Experts of a small language model.
Size: 10 layers, width 224, vocabulary 8192.
Experts: 128 experts in each of 9 layers, 4 picks a token, a softmax router, a shared expert of 128 neurons.
Training: a variant of Adam for the experts, 497M tokens, 4775 steps.
Below are experts of layer 5 (counted from 0) of a mixture-of-experts language model. Rows are named up (a neuron's input weights, with its number) and show model dimensions 0-223. Each number is 500 + 50 x the weight over its row's rms, rounded and kept within 0 to 999. Numbers have three digits each.
Before each expert's rows: "mostly gets" lists some tokens that are sent to it at least half of the time; "comes after" lists some tokens at least twice as common just before its tokens as in all text. This comes from a sample of Wikipedia text that the model never trained on. Tokens count by the router's weight.

# expert 17
mostly gets: " Y", " Q", "-S", " J", "-A", " X"
comes after: " \"", " (", ".\n\n", "==", "\n\n", " =\n\n"
up0:612533512535502432397560537471477557512518446514520507530527469524460476572561511392495448489492484520433508441603540445501526563451363517530477484553572478538573506477491506599518527541483483427520527450507499535447514506556515478508516545374472534440566481465521508470550532519510562550576472498476462490525486642473488492503469491523541541485537560564449509472488532492525566539447498553448501595459476559456462550520451500541397445447570547475492411498421442474445408566499479437685507548490467471441573604543608540548541565460528545545441556534416447456444424584496459420496481496467506542499499491484534481549473553499481429563517489575631464551523537534411576512505
up1:489565486453493587522503541624525471440496539587525494482635405471355439598515550552560320528586467516492490513450504412590576522509513543471521506460533465520563500513380471516491462542543491507490474546576473524499580530575580487555462495558482505471468492394512491515455508487466496514521471561569513593495566467471488581525507506478506469416589483499514469497373485471426499472549371534476426509391515603495496506472489496547591533524483534561587536526467484438530486492526479455456521577509512519441569506480509569552465536446534515543440566442433457419440503491552507510531544536411460452456541455464566555519485418474439420545544551497528518553474520513503529540499
up2:583477572460397526466462507461513493519449479590493487497475496452484507505531495479428504427495448459459472521523520522501539516574544565481476493456442510511415451582443540444505411479524517451500507567577468472564540502556465490457426510485537469455392563463481492377536446494575549525458549580722550478514565520553451533536479502467417484517441548466510509514502541453466522496514380485492473540504570462400532564517487557613574459525568461561460427421564472509511484560449524527503424579427508512508453428502398494483477467496498472534485596440467484475478402552567510571475390578457448477501522460478576530469582505514453523487544589558490528578571506444406490436470
up3:503491592597560510442552502541473414548403525522491619552518547522414452548536538553433558532438440509450450486428513548547478453491446462484434555413496440464554487482503533540493548372536440449522521496411487386524467481556485517520499482472544498455569587329513510335540446480540496518524482466636491551483545518587505548457521507553603548435466511493463504514517465510610477525517563396487510474493514484424490462435524499483466549494507537525481532460491480535452498453547497420435447511553531550560558475603545537451405490508532452607470523472499469470505499556547547472461511540561560534568529444418492508535491556515443484412604506536538555541527543550514484524450
up4:501505459519578508538457465501482473449494453528545515552466471460479498363434453558551466370574473536520558554493536387480350472606527542476420561463547508515545339509585484527514462446527524548544513552544475476502432473466486553512480512587454466582539510502505551544510568473470519421604473543423450575501423479550464415553506538493552500504529495537506459515480485551562462444457415451509486384540487567517545526471470488531527487460618538448473455528517523492452487484465524396434420529586486454492473393430540452524429452516429471467579511526573522569428471411525544447584448541577555429457553471507560540438488434560482495524512435506470506541466498523535546455490
up5:543452456472466595485557550419463578589485543527535594410480462501518557561506543462474488525469505553389501424553452529476484519463499568414481538544496514465629492503491542480503435659433547450514465556405444530432489601513499514516546503493489536448596571478555502548540502576463471469494483409505510569438523474488542567454488464540507576489474551515500457421600469531504412490478472447486559497537451494480491526580517505425503550459399541568502552531546516450500392588509489421582555489524511527429560576515445540430509577534593553536467520608572521404556418506456527466440440470488479589461476579502488507472524512475556475478520574514506489499461436503592528500413

# expert 121
mostly gets: " (#", " Avenue", "HP", " NR", " NE"
comes after: "0", "4", "5", "3", "8", "6"
up1:477506505529485417531510453479433450507540551631556519441499535471439546539525532543471419509509403531508516457393587422454517612542568506512500463501565431516472526457537568426517499479479526566542485511542383571491529515556585422478514469542419550523484584475398505505435514562553440527553570469544495501513535529471505474503511538552509479465438457449665408475507500514486543532464527555570521641488404599412502494547530539503532575480498583478509472533519566502517521523486517467484550479594499572424488477494535570462529451509515427521576542534486523477625523490478448466488624567499593486544488495574522460401506458542580499469516528481614405505534490469531494465470
up2:495481530556423400415435485439475549420520566569469520563518508489453467403501525493505455522364417521528501509519512453529524497490449571558441565542507479550473468496424520460528524559460535474506518547454464566543566456439449540470443422559538415451383575515475573530514521460451482536538422518574608481542558517481462444423514547460514597539492445531407469494530511496470557403549527555509514549436423460448572491512509403475438430461498444501521463421501470527519492452529514476420591475490500507410501547339446421492498477432452582504433548498545585466482406460461468504517478549434485447450479531541499521404412493527553518487529443407468478423491514519545532597490
up3:413475520575481421533511453426529461498573482459517507506531501533485528455483507536515428474525530492629624435500572492530481556551606508467494491454484555488572567518600475449544470496420410450535500510516497479494551441557541494421490499506446508500541511620515474545469483484539490497468516496548602398497476478464451446456428502526522490531517468473431489486494538458505472521491523453408446456512496451449502421533606468373628495519549553480487500485468471513462486415500537441509561479529487454509524446505518577487567422391452562495488507563480431536489674526368520593568503572610506410490519517489449556534529481584603494576568492526506499581522424468494445439507
up4:442500476477539559414529519497510500498565522443492427472460490481526559389491486553519543551429498448437495465609464500552513486517486621446582388499584491601461530502530604564482602500568557486462483503521499539479462511481500485513438486514512487544518530581479551479464517513492635472566500464563532505481485449503402413516525585503472494500394458507521481493549490549468572445468551475492479536485504536435494544472507440585530469558513608483452586533442509498544554529489478556519551558457502523581570551541511452387482498474509490593546538471473473498610428453428409533425595451484583484648460535546518588491602481505629587462540472517457547474478525543444470471513
up5:469540535630496495427528429545518439460551612514417557550553556555429582456536492543486487543485522492402466448570538475499469520493396587413530534487480469605426490368485494598441556507536518562521502451506460455537496474505495561560448509557541433426468592513430419499531426498545477524444412446560507503532540426458509548417445460477609502559439484523513491476502530537511448391562439540448548569369536420446476495434514487484473556497511438504477519516454528446479532440549516474533498496500525524562631447577513444467515552450604424416493609529482491463460557575567442524519460554542547570544505469460498501587462497511456505543546502535481485502523519511527466507493
up6:490512486437522537497517555470470483514442464450551532437541556579469570545508460524497550463499537551514441594395584501436467479458507457506490520510402453529431518481520479429521463490503501564433484410521409541502444504488452523512541609489496491512518410550525524487504476363457414565457508529476480529546471505567565547554528399485493456477456487460469488581583518404443475535498322446530444474553525428501486538441510433539551486480534428547457491416497540419495489536499507436495491546497486429497426463523437480545433372481411530450508466490500491581468401574427486530530508523479467502480478416485545462443491505507330581400456541556527597495515484475588513534408

# expert 111
mostly gets: " Singh", "ović", " GA", " Brown", "sson", " Kumar"
comes after: " ", "–", "\"", "a", "o", "i"
up0:533523487501448477431471514532393447499517510503474522556485410565443449386549539495477572525558537469599401530586482594469466506512478616562490434478568405535498535455375499464571533454494571496467496432421479597502531522535569468491463519568514528548584529534552445648433564478573484478656398430510454523531511403557449443445520487496419514465535538481501522551508482416476363380519427501474498494482516556382460389511530515588521540532531476505525470494436494593476546511488509519526559488486528419536462478531513518523511519465519526486495487528504538541508572500514480543541475483495424465536476474588444542508520557532528536444531520551443465503456510554556466431479
up1:521578553476463426564502515464536567511551546576572468513464516542540497475583538453488556503499455554504510467465459485508481465456543489554435497525471445486424488531426573531499502522475576508513434368569561483474538402531390495562523492553527384469399553556528576455517452450540472526424564565500567572512504594548458571437529497535394407465523448461486464501467536571514616442544497584627445450479502516484592505518530459544564470440477453453653432458550462529494482512460476467538493494454474527414461457512525424530512551501460478548527476504465471544432499519442485511583546461498552434509481519631622497609541447512439511490550428500468455507494495494410481490514
up2:574488556496561490556534456563508405508396516453496487476490511447523550486370466551438510497426497448500490529513490422524528483485529456488605519607443607544512495501575425576473537476516464525502474526528461478579498502559582582553518507518480413475505492520456412543542425483532489441500424466475458542543513526512530493519491543546589518543514435509577474524578574511605438573524440567501444481498455482522452556457559452390552591448506463578463485518484499527575428418504495553490517411446525472504459432522498340522459499351555396555549501549499472596511475445489543444509432559547484521488501512528490470654488514534528526554495522613468517440438522456444487502505
up3:519488490560455520572457419491478464430439543532388534559517463428492564521494512582460503526551511490551550520434526575549496523474516496548474510526536539518426382456635507381512462511474551523299643482449542447499489503483484514489547459440443426533435514538545470523545581464514457569512583461563536386486518486458476491526520421477483515544551547541475534455562530461564440537441497510544540503480448407431507574438462438521482539449603576534379516506502486531441566494580514532476451487465532571461548477517574530497456485564531527408575524562604492495498491488534557471511505565610471520506470553492502508484557597486512539454514561487473545492539395491457521563512
up4:452601504549593552516478443473575413457450443540613511586442598455500515490475513538433545513490549495536570516462508491593474510515577469504415483452479591565453410529536478424478458575474445529548532506545509436547502457451442438482419533551566508473491506504537500488499504519452447539492590530544577534529463488540608464538544536487497459578458563510396519498488515594489537402469441534513523446573516529457497591415519508501479529535535407542483467546474445460428575432448488497484468469526514492539450521530520458480416531532488503434589508537457506493509638345476520524496439514522564457634554521547508537497530438573550461434492386487430460578490511419429494545526
up5:468542531505533442490512445540545479504467456449535548568431474439516515434513537494461513378455451410498507439464446490516418469496530430482475546548480477383431513586567567487555503384545436495516539502557433503571518496408460518485461495510472523543562442547495482412565566440503533435496485571537603543546526597485492499451416521507449456470507499463418447557474426432536506437530516556530378474507587586376474527450493498522541460526506495546361483515486470503530528586442486479448457480414552441472427486538514484491497462446407520520563495356614413543462416577481440552534520461508456512506431486506496530420499616474472551522506503482534526600547499491538493465479

# expert 7
mostly gets: " High", " As", " Red", " top", " By", " Grand"
comes after: " the", " |", ":", "|", " in", " of"
up0:551496485474452486531542503469408440500451510561451605570528597481432417569464458499558531511542558497567536466523513489516486447489552490484532565439501540497549596509510440439468539464438440536519503495454515476449542469582487476547428496510438413520511499539597521448547521571533476537513572492571503517531490369490524414494469486419493553526420473468496556512492467591570495528550519453466527546555520462518479458434452435476491512497520495515469471557509531407424491384550500516440518477535483591553445485511609483416496477491565504616444579589571435529510512524517505498604519549612521525513520616551348506595519502645391450502479490464451455556519486489533466554442
up1:522572558554497464515514512463542553443443605514516473546457559431484492513526517429524463476584541511473464468451480438452530514539549535532554557550636474406464484538452508505523493498419543527481540477442480604492584541576469505588405521452459522524550476579464468456545540551568514493392479529535525470485573505546459505557507478511435500480467494476481494486516537582599529550537526458427589612471549438448434506476450501451495589575537576605507433472496532462511487465559498459509516515596468615495432468457454472462414496505567511551427575437450526468484524511502426486605632504546435537553548465520541511504571554598527513486502425555540368487448439501502420524419
up2:574493541611501454527529504507382485469466489518418472536586531526501506455489455498491440563462432511593477502500451481505625422503517610540512513429505528473448510445500474528461624566571513452441455484500486518505610468552578449461471456492512532421538607451587504461535473545646488533499427504450463460519531491535452528543492418463510557449508501561472467441497438429541451470525487490456438497508410591496558531533555515493542491475425516577610501466530545458495516478555535535531501465491463636471489540409493470516519560496505557518527509453522424484437315490602479452558502487535501475504584488531394575471414442577523516553538491487525546434560519518534510551444
up3:562456480661499541532521491537575496415449492490485592473546554557395527537499549564487442555449524487609552533545566484511405538602508531475591510515554604478453478430577579505451510478531576432488560515521520445582444556514538572519533468480559538504538461604611495479393523534469480513452565570585505435522532467544604574465547459486559501462537466564444427501512438500590473486462502523517498517485522522515599470506461479519499555480531564547470457552537434523509407496615482532468510455517508483508469473565504452497481465505497478522487528490455501487400544427499581504440411500615408496535487488489462571451468546420399451498612531547502511469492551446528485504424
up4:434456487417499481526465489556466411536539479496424450485480544468505514497461524514536487553639503550551503468482576442490377445455475520501516504490382547485533489452461486451422558485560482589554520477390538470502473508455454463450502544484426437549536449525503502512444438495495495554532536426494576427516333405452509452570532410553543578445487517579424442552560522454396447470550550407444454435508504531529407418522488501467467546488549515513488516544520552515589503558502472536477426448467552434589397457551503501457516501535557524528570530496534546513497562442543453573613537528639553448500477500503520491513562494519544461443551485446469532513527535603525552571451
up5:531496498467461533522502509457583509507540529465637500541427525493580495585511485514554571523531526556514465485472557534529511494494565478547534557483408488448490589464503609494501437410509594460520499589375481572615330522501442480487480588420515509517468498540491466405499506513453554477424491483526422562493554516463595454559498526477546524552491468522489449496517559466400529510445465492545472490545534505514478541508580588535418521539529401477448571565454449464391523513464515584559439519570563495590495465622439463471539538469477483495452464562553547482590395486432553449541541513456530584500466441482546463461479590502523597460527523481472501503486490502578426494551

# expert 115
mostly gets: "%)", " Turk", "ا", "ي", " Notable", " Louis"
comes after: ".", ",", " Sa", "%", " Ham", " Sy"
up0:509460534522526614435497522369405534510492600474522516498513488485533536548584554448458557490587471473485506588544575516527597536491476610535544592518498492499476476560478530512527473491425467426505452547427444522568539475625601539457462416482470471421557508496488465471545588510503519480578490414514479494545527434515433471576484580549532560477501542555502515421453491401480563504482457401409515489559533530534484476565481489456456512472575503580464480479547561499413467561534527483418542511562496428471520453429496566525515476515516526550446420492539471536486539502482500532562490479422533519475451398462444415460577610480594482514505529558573633530451559538482554585459
up1:526600551506560456443471447548541507463546485437479497506463522460545472488553551445492549485469463472531389461499577575422527504552475494474460509493437439543466527542522531523582596572540525624486441426483490444456584295498521463476483458528421533524591442469486451451467569484511487495509516508509560496517465441603507543502497565483467531499440409360521520470535477470504488552569506524542481563461529484473531554471605505556493470582451461452392462446508538558513598561417499454532393514555490504532447458475415613506516515582428512493523575470493564454436506462540549496519569503494510486513490453564519441451498436471473496514495622471477587444539519465470564451605
up2:605517661411477476469490516450539349506470482527528524534565602499466534585417583460419544448455504474520605443427498489424573443557583504478521534580523488518495501551549414477482557546464433490503480477464406494485491422543452557465459459492503527382396538497541492413531589555548436554475486519550474473484548471549456518527478516520565557572503451471486449516580494530504442565524496517591551479520574446588500487492512516588529485487414391458480552475568394502534515493538544479473522518540542467484420440487531488533549505486475546492550532526505468466470511479512554499528468585441491475451442428448556462472526553573479523542498594422440474427500612471474459573565
up3:417517448638468459582606494465501499531510550573449506465496481528489592437391491481496498481518523466544469484505438583518427562476534462516469509521471447419520554519568425469492588417495496525536470459497511505458498547545478532407501468424530504546582551458437628541491420477500484473553528499592567547493519474538429523395433474449483401514459631563495427476424496521457515562533445552503518456544576536471464520537618505436580516562439526475548481514518496558394564516492484468509535477495515462549434474519497457502526660496442571498428468556531447386471458505433536484503530461518517546409555432521500475490527453484523484427371482510469542584466471434538465469481
up4:532522517482546449521543495471513430448499537420500588510516583487484582450541428534575485556431417566425500565424522514584544540500434523488498537487515505535456489481481462459530517517491540580533508482452486501537594545449502483543440602470449385473552568459591490459568464529464507448541559528525550522536484429553401444367544519495551506578504481423434507529569454550515463582487489381466524581474539473477412506557505393504486536539572517582519484491477576456503471437431510504524528524493548486441421428503550497468559451539477416483507549488606562471508517496468517467493507573528550524477529591481502516452569383563382543421506450472481456585570486480463562349498
up5:375538430482540660564576568499438569557544457456495391546513433482535458484444653550537550570502560441526467583601482441473533609502520405516454474509442498563585430501457451574548493368485559441460499470516399358447508511560520514462557469529520506409546488464524545530529409510525502515452522439453524582463500504556465492453529455489479400475519549499547499459418528520541481539503519451556488536508455499524480521679551432431485543489443486517564461568509554447461561497554495525505520546451483481523520555514499507504477501503494467472456449435475532481481494379519476522583467537493512549563578516521511517455468585488476456483525485497539470519500496518600529469509

# expert 19
mostly gets: " min", " Don", " tour", " Star", " Miss", " Chev"
comes after: " the", " a", " of", " and", " The", " to"
up0:562511540420514467524521494498440491469537442535489512540546493495550549583610417546556464461603475546432445432479544520532438522403433510568493610508462464415492652521395407513453541515502556438497503449475469453543519453495515471463498453495434499555498464531483468495445533579547527487593429497476471447509536549399490399522567467418555531453499484571452455519556516464507511442554556472509435520467569511550467409535522518545574539472532531490538498499542490517565438452493476599455425467435547432470480442582543512538570457549501416605567499566551516555437457560458434509615478557498543527550567493448507421562466531483563517533492550410481439380491505513470476538436
up1:487646500523511511532520484548462534456532486515553481451481489489464412549549442446510390445543551438463527496600633445420419608504540407472493578512458463487523572488548464439528506504466492515430527497464509486499609495471557486518477517510539585504551407464564434637452531485497556489529550411571585551522456565629527498489475448522427465540486489553475510442570449522555442519499524491466482499507506458471506461496546460460488467457583550431505486460611484459446516564431495470388565538556467518526472445511455463439471601508495463389547474396556569526454578571545533520518512574502568456496419428482446396480497441526457498468483488465488408506461502508544515561524
up2:505437613488485492556488509495469503532529491456495511567400469495469487516484574518504498418527573588609467479445522524548553518562541426502507551521493468512586489526506529444489454487461507531555557524476425553408474554438483421552454604483494470435459515472485549441453475503549504465565558550533503392524439468504484591518537472446511607546498442487595487422478566417437578547380450438474480561555460504454394507537524489542392530491527525519466489499506561542519414552458567526567528512494454582476447519497471463476456438422592453548571609426446525510586455544456442512500538564476572521504415469490593565445586582522411463553488495533508512567539471529380516518519
up3:578436486523493498526524498562579517441471436546384496512449557546553470559439547447392511471532511541538535560570452457490441459587477522537475450401538478496531421479481490571551478559447519462606543550667420496568537531403537551525553491562560505456499524540500493409440528519464558590471526506523655477541449508503532516573620543467411477636515450509501497590468571539451492525577606546476574425449504515480391591409460501454545481545479514543530444544493510499511446447534496458552509519448548534534483505547500457484465521487498478529448485447467512559524532492495490586503523441577414544528466484519503617515496418534464453591465485507462516498547511530523481501476
up4:499455435430566469498519526568495549551407495503523474465457521473572553484513434521506530447578530486571447508520458495438536523453429542546422457470481554511547468570481482485458451630494531512502482430486480605534487462514557528570536421521492572592412562577518439551554530462420470497448410412542493500530479478482490452493526615524519478629575512555450546403544530481601527484424535638483484550422535564490511524475505495521436492499490493538592383456546526472465474501485524534588579452445493547527451496437598477512575466512601551489583410548412588545523541525502574500516512509481517553470416522544519490464609534529503529582452608502481455470499493528508564513530
up5:531548454446472582507542542506533556549478491520413424506441545553514555483466454542524475467563529473465469496549554435487512437591452443423461545593531492536484464549495476539565505579516510468544543455492412571520477527547503596497482419507506475445514534526476548385492497485509506528555522494368298555475510516445387511559475545561580518435485560543582520478494563455555540583463472544599508516494499415580362487487520462583499450399448479471495534501486425511485518439503485551536423469490489481503498495536527593579491551477477482472542508449471496453487522469476438482489526415437469603457523586554501517558530474421475436402482470513448460541429564462478532450374

# expert 103
mostly gets: " all", " some", " both", " their", " All", " each"
comes after: " of", " in", " with", " on", " for", " to"
up0:497543467633572457565486589439507438534476520506359513540511514521522525406449503509503463453521548463508513483441434470599479462537533576446544547437510600483503513484568500461480489501633495612473485469514535457477480499467554525501514439537547475578465371496582454489527511512492443451589630445560495442511444557529547476465475482431475462595515425434528549498432442552446472554395417416571515475502492487488422489525570422424479497461487557519470510591456532479595525517550468482397568484482512457450457402559486537516435552503488425473440501423446464508498500445557577483546444524516461383489541417533468464535479502520541448524486477487452506409418528477519490532454
up1:464484469461499579513492540544396520531488441498510490449567497463507574465506485479572528509675502576442419506490487430412444486427506501558542513576450519476508538533463545457538534506510455561471462462458505488475466472462479500497570471419555503506624467534537503528478403571427537525533466558585453541477482452471511496488531463500493512540479485546426473552485616427439514571384491442471570454496509529450464521490568412516489536305520514491568511477689569438488510418467477512451471531503556477477518552497611452408466547460492577536584454514527524490511486505528521480499546554525421537475526587592520551453540544482533449499415546603457515529495545508571499448494
up2:484510476529519588487497491462573496487486553570488516541361418478514501442460437487507495526534599591486505525492452479558514501521504524484479451590595531560456483497561483507405479487622475530569475540529492627491509451501489592535502473502566491580402447485504550534469521533505531410500553463479477434517497523508523533540568450520536452644526525472574451280505577502396504476393497502483539494470495500501507453510520466501454521508615532434515502445484511539471465565586550537483582468503526507464548463486575518618544465477549485507495457491438573540531504479523484491501620550516517413552464546544406540498537410569555503543562499475573426532528495444452481495610
up3:501446438552474540497486466516393512529531525540527542480439520463401434438459577470447526538628474513466473490522521520435475533519501586533413493479466474465491525415480523504502608474347498454497478496442394476479508520456449423428569414473472563471520488441527512513474475470456565558523426526497479467490539401554484598438425541626480491456497575486503479492423517460560531526519556476548485503478510542446451539508549428448474574476418535483468493488545550536479455563477471480557504613470589504504425510532502405397488435531378525484511402569557451496438519473444547576505433550492443451480523456434563450399514430493463506321432495494508548504499483496534521483508
up4:525601530542588519497584537495545505502510463478414465623435434577506475511439553487560501560430583474509556548546456498456526534514502550498498436399446499540530555525503481524523533527583525492414515445548581472486575438524532422460455484545490523525564497563514514514558542460528556456516447480490559448490525586555563463653495540525461450531471512413564510566495427527674506472506562538526400503511484466491507479576538522522469507485557561472500534570446373504545483424466528551522466542525494511514461532446472522465490554488542490529472551461539462536534473438438530471473480506551585612511530483498513428531470470475525508652577508587450419382566533618456439489459
up5:488516551539442558475497559497458482490567433478512498463567456503540532512572551530435429445589459455473491504496472530564497529462511531475473553381542504611484461487456551498512463466505541318507439517461478453534559534472434405485498526548409514515547520449467417515387484537517415507465535540506627590491495451557518458458497539504502477520445532408506476517525510516525548453580470470518538497459497495488531522407586540502577566377520495584554465453475578393571507600464488425459503541505521501566445462548440445509583588556520511511459674497444514525491503500496475517515408467475529539536500470467531518556604472476518552530459500627505567542461507478550449531391

# expert 46
mostly gets: " died", "   ", " addition", " parts", "ي", " This"
comes after: ".", " |", " |\n", "\n", ":", " In"
up0:552558415538535490480462490523508447542513462453498477605519521480485477510626480471484483613543343409529456490398499500563538426437504517496503551552482474580484555496529381480507577481459484519503581435510395541514541499527478490443528498497442542589376542422427489523595485420575535560559473447600526405566466533525466466470536587539550496581475484453471543608482455534476446488495497480419539579456493532412513526509516531512459532537576469492436468469534450500519492503489492562532530507447575473483499414394533538508478492535514524639507521539576561492384524459495542507439525535532502549519601464480518468421529508492539511505545598395581493494513496528450487570507
up1:427553491517466578546495496433525535478423493518570444468481549455497590483508558535526482453459521636461420480525509433532508460534496475537483539484439523547466488530530543523600560489436451571546557388504450533563516478476495510436547507458443483503645543482579571587533619522581500460534509573509472526526447459415535539442452514491441557558453486469514546591515415379464462538466508481538494527480519486469481553489504449368518467469450394447503523476506481490471517467415495523488384523549547470542595554443358473417472530497477528491483522523539448591515551467471462416493513459488427523498486595504442448465437627444415445501447492500498536387463514482560464504518
up2:524494554472510502540482498549443546452488561448458517535496450551488386505532541552587418462527490501535526542487531577600575547548519488508466580502437472520485643590472460514464612492619578540383536553576565400463566507500556553541511405440501556541528505482529597472554461453607532504470483511531471494569495463517500492550480510463487508515538485504473421465545514493544485528402520512564413669564540485535453474577498455493532571585437594450442464445484485516459467545504500526485482489590545539460562521491534548458531489426534530520570533549495482460475544550461403504512456564474569533548452484487524556493564557440549530521524513439422526459469447447397523575604
up3:477529574482516484553435490491519503448483516491516412518419504496514469508511445504531607388520598513467533571459527484537464474584535538457505650514458501490447520519505581475514501462534561547323419568537434511527447527524489568483487478469540504447491478543541446550518412540526508508481506511606488550468404575549525545540520510569504496448556435483600467449534536500461537531426467414471490521563476514535559542505586537440511552434502447544562555427507498457482459629516465526448452570468462492388491441516467448539539483444490534549478419519532588580485561542375557457467478457600495565474420390440493461533512460626497481486483434425549510528457456512458503549465
up4:536536465534603467620483479477512481548500463547465439545473491567481479618507485510454421573505570369607484554503488452494479460532556488479522536423500487531531632441561447560496531423503453487519469600525521494440544485486458530510489540555488474430558544534463531615501554587475467477538574428445498505535493526455467483457435459521441542511508535514520485550480458574487395528472521490533491446567393478561497519500491411551440496524460385514483576517529555452499466477475529417439490542555549524435545466506510523447476556437405414486478538529536427559456534441516509477516432478567613519526569558552469430539433522470462509527523538478444505653566540643585516528524
up5:460565542525513521464494430475502465459540572546445493516489525563449500543392479531539501472540586550514502485480645466506490501486508445511466563446513480466608516491584437563478452534448430528502477583521507469496496574632430543529470491410484434525520517571512540534405411545522429479522478499448506547535469455388458437400496553540526400509489449552418492534449505458471486507527492453503524499535469456457525474601516562490433556507513487483464573596379416397475564470608484425443476457491521593509542535536449523470475497583509532567464558438482552503569485389439615441514529528506538595537553616501517485514500426520418492480545505446504513528537436454519456584468